From a checkpoint of a small mixture-of-experts model trained on Wikipedia.
Size: width 128, 26.4M parameters.
Training: a variant of SOAP for the experts, 241M tokens.
Below are experts of layer 4 (counted from 0) of a mixture-of-experts language model. Rows are named router (the router's row for the expert), down (a neuron's output weights, with its number) and show model dimensions 0-127. Each number is 500 + 40 x the weight over its row's rms, rounded and kept within 0 to 999. Numbers have three digits each.
After each expert's rows: "comes before" lists some tokens at least twice as common just after its tokens as in all text. This comes from a sample of Wikipedia text that the model never trained on. Tokens count by the router's weight.

# expert 23
router:487419473471463497466518523423482505521419524426419487563526522518448465510514585516465538498448484532500479445518519467456441495540473489463481502424472515444533572549578548510488490439472531477393519481569484591470507505490470477513516496526529553544484535503515533480592505487438505464557577506481552447466510527498498444456492530474529548548555502544498452499444500474498525541524
down0:510520467564491484463562471521501549447575504485481487467511487492494549486476518538526452525514585536463447435512502416556548467551501458502518469505526487547573476509577520523438555501505461485441427551474536498458506572498556475431546471480545495490471495554445524487472490543537548538544536497540443416547433577485498553462493567514507459551421506520507449541493534514527449489447
down1:414427539581515555475444520469528550530485444458488452463498546460436529466548475584517497431461537553526498502526473486537473542573474533534447515570498513540535558562482488483513540450455519510475499491497461497456495460492439482550504507555486472459558516521515494491483544508545476519498514548546498535604497512451479535453445539548545483498447558455464471532434439568524532524428
down2:531491524472478521522472521494559461500533514439490504522511513509509485496495530543510449472473496513551446547528445573545578510507413450529545534525503542574483453555466463572472562544459462510492450503486515490568551527502557490485479473490483504480551433442400491530449536478548467413446444490485544468589563540565523483481537465549477563451561509530476486462432518462481488556472
down3:518519589475473546526513508547553486474479579433512486456469481486566558514576503513557466484506543448508511500488519569475434509493453509526447493495482566474515484500518542536489498529474444558440492490492446508565493454523463525517539516546478542533476529609438456514435483512493489417525508545565511461511377514522569445518498412517476450561528507499515496478533524539487480465575
down4:471494454491505463489436537456467529491420522541524500534482503490463578463525456548448464523410472585489535515481486414527497481422564504438568478509516487526454505535441485546546519507496474460564436486483543510478478494542417509448497598470491500446481521483484516577459482498486508518523598641514504494508480513471507523522486562515495505471508558538517481502536529465424481491531
comes before: " |", "|", " also==", " ==", " Total:", " votes"

# expert 2
router:467421479497475458486486446498455500529536485459491575575428496502550496532514471453530522452471474497572426547409444565450477474546500554470514514550548500465513461515430527472519546532471459537466576428499447480523426536514491523504539447530496446492479498502454489455533476466514483565537543438465455453527491533526516521422450451484575463472485463544481485480560465459552510558471
down0:449482520546553499459601523474470482538441536513515541495528536538538446487469438505509530468556531544468471465475506486555522477441448453481475511485500475501521490505610472502379509461459495574501526486464474410474519452443468516492550476515535522511459582582505471497521456517514537603547484475561453487481480499543524417484559443525539447506485485561450496516468499449507471510488
down1:445528505525550477518568483487540478475511425510478541515491497533536508442483565549490504420524533401584502492431476507494505448539514498572493461505426484533556516552473492463509491472541560508470536505536466522498470564451515521521413548522428476486485474522497457472443412477406473557482490488471473461472496592459483418531438501526480493526461523439508482536501517432465556535478
down2:524519457462466541443549474440457574513482517467513449529464450505504527522531519526502558417443463463502486473461464499522512432504510444486596513433531415484504473500493471472523532451459466406504503498535505526548545435490500411493503486462457542512575448476495491513513519486522481524567472501496495555583526423534527503515424439548506562479496481448471439501418441500520446468541
down3:471563461481494485556505576481538513583532431417537493444483511501536454450453469518581478506520505488531558544548570514488500529515530427533557535499520520454493498474484463491548447517508494512481483529468519505425440489545537572563582514533490484476561447514528590490522456559487610522430508462484455530483461494534506477453485551470550552498448487442464514503454460463522519512461
down4:517494438480472488503539477450509509487512502503437539482490460467519468503498526488561564517544457577451481580522530471473501501503471453517551510554486486438432492564477485502432487483495608535512562549493384434524422468521541489537533462462479531534473495490473550465525452506473449488657495473489592550516529493511564479478479501476473441492509494500521485446467465545543488494484
comes before: " the", " a", " his", " be", " its", " this"

# expert 25
router:427553539517541490481529573525528476527544459551481442444469513488388511465559474444501498544434515531450531517441525461523546514574474469465491434485499459528460478494465452510505485455501450402524491468471414477561566514521517422480538496543446504503425526513540443531457571531518525475482504554535516481529524491504499555548468508488452462448482522433489590521484490488505441497462
down0:568525464515422526486548449464522497484464541515451604510517462522513522520517525520519534538543527547551535498525522465576470533484434496522514503455517439456584487444543449538516464443562466524586458547554417469448480474475509494549487546478543503479462552479433526497526493457558472501464477562426544556488523477521460485529511530520481486541521546501559545457406429479522521537507
down1:399511521548524506454565501449558467481471504444505468509517439465459471507466474497518574537542475560482526499512526553560487481444469404494517546477511473502487497473528548466505515512450531501433549540453511504482571492422459489461426485467535570530500412494532485556527511533488433410498422463520534495474547460508551502498531427523529489472528494523545520586516441498490522494412
down2:538498471473545547514441548486496541473462518428453436509451547462503477463424509437457514559569511459482518437517522515516423496435492469446510496511510540517525506533531454557508515516529542434523503474510486479557486475523484486514530515550533539529572470571549524480489517428442464556487490449532524476522533530420547512506545532401567496477584531508548491577507415444517565506517
down3:496432456529552566484457483470500541564517461473470481519461575503440542553500498458487487544456541496447486473591551531558470534480495529496493536460466544533534458545535487554503508403439508449586549480462544580565548472486465460430465547484525455542524543546428499539490471501492505453493503457562525548506485523522462538468483497483522480556538530529508561508477409448486533559495
down4:538481518509440508512508518442544554502596513557501456484473510473492599493517519464493455515460498544624565450482507501557543454491557510495502473487520530510515504580504483427508542527470467537541451451448507486497593528541495487550509550534500473494496544534480456512518508548381493516533491491492467480480492495434453512543412518488506476468454532486428451558501409561494454460515
comes before: " of", " and", " in", " for", ".", " was"

# expert 13
router:488515485525482457437544518528508500503488507472528523478449490428584543420575493493560452454557478442458492536526457450495452482504445492575471510541554509481453526455464508502462460511468577528523484447511465483533538463584526554511550455546468461532523516532488543395466518475442532422500508495562443561452472502502542423545469466545505508496462505559516463517512468570575517506487
down0:527562507459534496505536496475518578617534435492579553530492487552497504516513471488446516456482505537409483490507545521624506557463503473483544444511430553520490489520510468476517504531428453464479454503543462459563505447489495552496471506543513468489453471503450491504484462474453419492516447524539491462582499582450542499436494572450514456501475474514520505522475484451478515435558
down1:456537466581443511437447490469454525423512453529509526498484450452443452551523520564479494464569489519455526535486515517455587534499523467487491450498496474505522463490442493495426516408523434533523551511571500491565482467546454519534476433461490501455488432512504501426449588468528482519443485510519566510499554420437533536480552502450493520560516481454527525473553489511461469463460
down2:454481538496544537521506523515418505534493563531584497499466517499466465475404494479595473529555520547498489536500483464529493506433479454478508542527425515573487511484458492431478481438487521486485523543478464440587500526448451514536515555538494533467471473575473475523549567501522515533542563612447514519500467535551504442551546445490484533572503546475547491511494499459495454419479
down3:502556486488470493530421496448539572509483529448511468510531436491490544522596514524436482517484429507456472542533476498455583473495496507473580501518533574497534523497516479473515604529539534464461448549467539495510475499457461574507491519397503520485471541544521540583493516493444415514511433510550479448512412545467520537503491517457459474470502547467556431481432517485517516538500
down4:460473475546490519460545560576433485547528510554538570379472479521580506505495540524465487448458548554528517457550561501455469544451452507537496451480567545503492491493483558552465524507509539446535546491482478548483441520557565513460439547513456524510526509521575525533466525487503510397571512455501525477464479465510478511512420458580497523513545472528437472468502500506469484529454
comes before: " ", "\n", " 1", " 0", " 2", " W"

# expert 16
router:502441495551551530544481526528481490562560411558440437444546495551523532480449501466485505429545500513505567570470532519474509466476490564544482486443491445518450471470510502483525551550610500483509473500494497503538459451465530510512519443429469524463531524466433534474621490475529417517515538524526547586486491487537465422468525520549513532520557508536482477466519498488461566509523
down0:516461539500507521492536494436480541506434475452516445451569478459486456489491451524521455466479563481510489517453515438490513498522430495490464513498457451528508476539494467563415436482477554493552497548403543414493530518437537453500444474481477481543505438506520486488517483503437572442453562554532543570551534576459540512457441519507478510540566514476538403539470560536510499488504
down1:501503587532600430451513507506515538518509482457603468567473506542505491514535561532574501466552540540420550460492460526547474515488538467539515569521451466483484510507556494458507541413512506505509580518529469538473474447516471535507524443526504437476491499493553535497525513489531489585506532496507536544473444474481535524536480456545478498539573478470574496533495406459413453536514
down2:537480449506506574420530523537517465560505533464494492432500536552501468454431505434583544587460490499433506528470491484518519510525570438498501519536490522491488503528452465478558467444488542445476531474500487496536543508434521472415484525509503534410504475575446531465532551519510504515491473505477445543511488536463551479417499449416533530560561545564557479523476462558543461507524
down3:506497496568506499455565499518494502481514501555457391493498518520517489477532473549532573451462548521550488620576517495484521556484439463454512526498466457528501505545512469486450469533493493495490519521508489427576534438419486452476516557495530392550476549437522446505533458522516560463474473485536498480454447549511450466519530489489461579445508476492497429500416486561503462481475
down4:461468462495487518457420559465565485484512460554522480568452540542479548523464481503446479537490439432479499466475504482480478575442592537433473443512513515541540517406448446500451533404481482520464488492489501466470539521541507532504528551584420492550533434551499509484464494471449534564528503500525503504561484489524562489559464467468489546560530499461529452503519581519456518459516
comes before: " |", "7", "6", "9", "2", "4"

# expert 8
router:606500480587491497556436543497505469486526452471521357480532495521492526495453454489455546565512541446457522520515457523554591539420556560516486519457531493525456530552476463496493505529505513504550447479476486515473521514470480487511439428504515470444483435433517483519525517468507520506592521596535440546483501491474536552488521545496504565544510505484478498504493479409526528464498
down0:556469480479536534445494513533468527569456503528493461454514625504476538602510558505469569509425500482548509478551490457489608518513494480536452484432543525482509500515497570467520479530488513520466500460473509531439475488481452530513501505488517516507487565445481553496532499530543463433438435506479483452499507581456471505508514490555430479434518513482507527543444523612520534589511
down1:450567453500511528516511544477418499512480535553489517478529586528508554491534515473486478410520472556512437521467588444488485542518459483472543439524489498457418495558480533550472497531572576533512477536427520522490542486506518509513478453390515515542461501479470421509522488557457550440502467498471450487502483495519394458496489517527522493488498498477492564398513551450530543544517
down2:541479565503429466528565578517552449464507499475481509529461516410491560538496492512453603494480536433492519508501536448475544453577471473412463466497493619488480500458499490461499477551570523563480432521471509443527499492500527475522482517522505487488528507523488474534484506537541482438551478455485492481459474450534530484447514576497456504401483434606506536489515535512547497473484
down3:549506483514478485538529459437473484510567487486490485482514389520542499469490502494435468527454508446494417563516467506488521497485530540473520493485537462619465525559479485498506464492509529571450480552481480461479493521463498488439500479502384570512541579453479528517521493514573544467544490557512542510506453520505438579453547478521494559569518553413510478494445481541547503497581
down4:468448566532564515558440521514532507555545470551538541526512490518511459571555461476475468467417392485518483472503532387527496554442513572534504495440490485515549480492494516506542450494480459481532434502485496517479490520484557491457507583535571472464517466517466404508520524512460500479455517526481457443537499447489562532481482535560448408474465541507475502477503539518453453430521
comes before: " in", " and", " of", " to", " on", " with"

# expert 18
router:520575476500442421487453453525477540458524456563545563448443533425482389529464504517543478465457471445491495521498439502480497500488456493468589533514544549527440549495532494529494445519489550531494529481519484478549483536467489553494512543516560501477544468497522500494553467464481527518548410465495433500527541443553494545478414569548492463480439469465505460499556511574505452467447
down0:510479496518557528494502496525508488513488514464499549472463472509472532541472530518579561510490533502501548525500536487595428514574502496518503509553456444561516425543498506505509526465506412491538565467529464538483416536517470470510474465514476502503527442557474463598503568482436505528545445504424585501474575504479473559559446485456470513489523477511482427486387413480509517541509
down1:506534498437500495492572541425458458434541486451539440535538459500477511481438441523491580585569452479494463469455530518511522479550484418525481477482508484463474563503568472467485478506517520505522522611500580483483531548476552508474520505512482473510544495454437545484541453505509543494472493517466497538539531444604489557522549490488474515527488455502447481507472399491481447423557
down2:519446486484519545456521461524498516494512414511524510527542498489485529531553472488494483464540382571519521440475527491467437505443433518434557518475506457472464540499437501512495574503517463520541559564495532499521501492488446498526494492497445508421537476540490530545470453475553523493404489530516533563485424472519388598513431500479450457510486486518555495476573450499544499436494
down3:474519532541501571493443442508503556512434524454502447428506544499481538589534521530459465474482551589494458528442504439490547508521537528474437471551485465508482526505524530442448515498434492464504488566533507553500507496508553547576557522582508577483513413483501529502531507453457497507606550524542492529485457521501536457458489494464433514477498399430514528513518531500458464454512
down4:514562516526486469432397471466548511440488521457581563495554478511583532569466557428484402460522495490459460506499449437500474521492466508482495473528460528528507586458492499509509519489533488518484454430504517403475482560530501481451492526533491420552476498418538484540546518526549550495448552464409486554474500479476485547466497533535464492453475510500492501466567497541525470458480
comes before: " the", " a", " his", " he", " was", " its"

# expert 9
router:558503534516515483520472525450573537467480511466584473564495553521479433496570533537528528476510481572531447455555579433520513505522548516520487499495454583530572413503481453543483486536511465506446563498475520452521580488504505524538480525475531530433501525456497534570510428563521453550502545511496486502502516485468411509571401519480539486441474480513481507561457529539458536479493
down0:491507545578462497460494503592441520491506482489509533499474517458448537437397553448557496501485590432499456459482464507447501511468426510461530474460513523446494493508514497574509507480537523467501601498474520486505497580550560476482499547535412489558506563488464463540517562560551510503496439532478548551440522522540464470498480503551502511529459524518453572562518467550526478563515
down1:515527462518492590491507505546524483471549478515544415558520501524448467478503473568407486423443529548527522514559506480536571492603487466471495485538488486505547551519501562527427540492485510451544477541439457453511536449473525550572498492516436404449439482538462565528468482450526535505429540468504532542479451449427525488508484489499508452494456447505513479486484475478462563512485
down2:440537508571493578564505483520528512426575513486543473488457491502536514485512483483379466510467512500498468503518506500562548524471466485511496532533542532483519516497519525473485521550510510546459474561492495480526486567523535552473567543471574417433552448519451476482540551493434538383496499476492399475447529452496511531529499528523421441527496512405497569507546527514526518483499
down3:473483549499470572502497495452529471464538511559506457477541471479602497506511499491486490457494501533512464465591495478464528483520519544483466564478468524462516491494448533478502453518454497484492386484477453501520479529504446459558524531433495401502476488532508477601558439493501523579490552544498477413483439520529449605554515461569510510476470541502451475494458550479442536524430
down4:445495445483484516552496481509519565529514500551535483546511462505515599484443474519499511479495513484501467472494510417599465481466493566473531451508512492531557459538455547480509485484472495468552421407499534539511495561537507549422516516588505532509494564436417526604518511463451483487460476462494544508553523473523549530517420498466436509574557495463558474471450507505467508513459
comes before: " the", " to", " in", " a", " by", " on"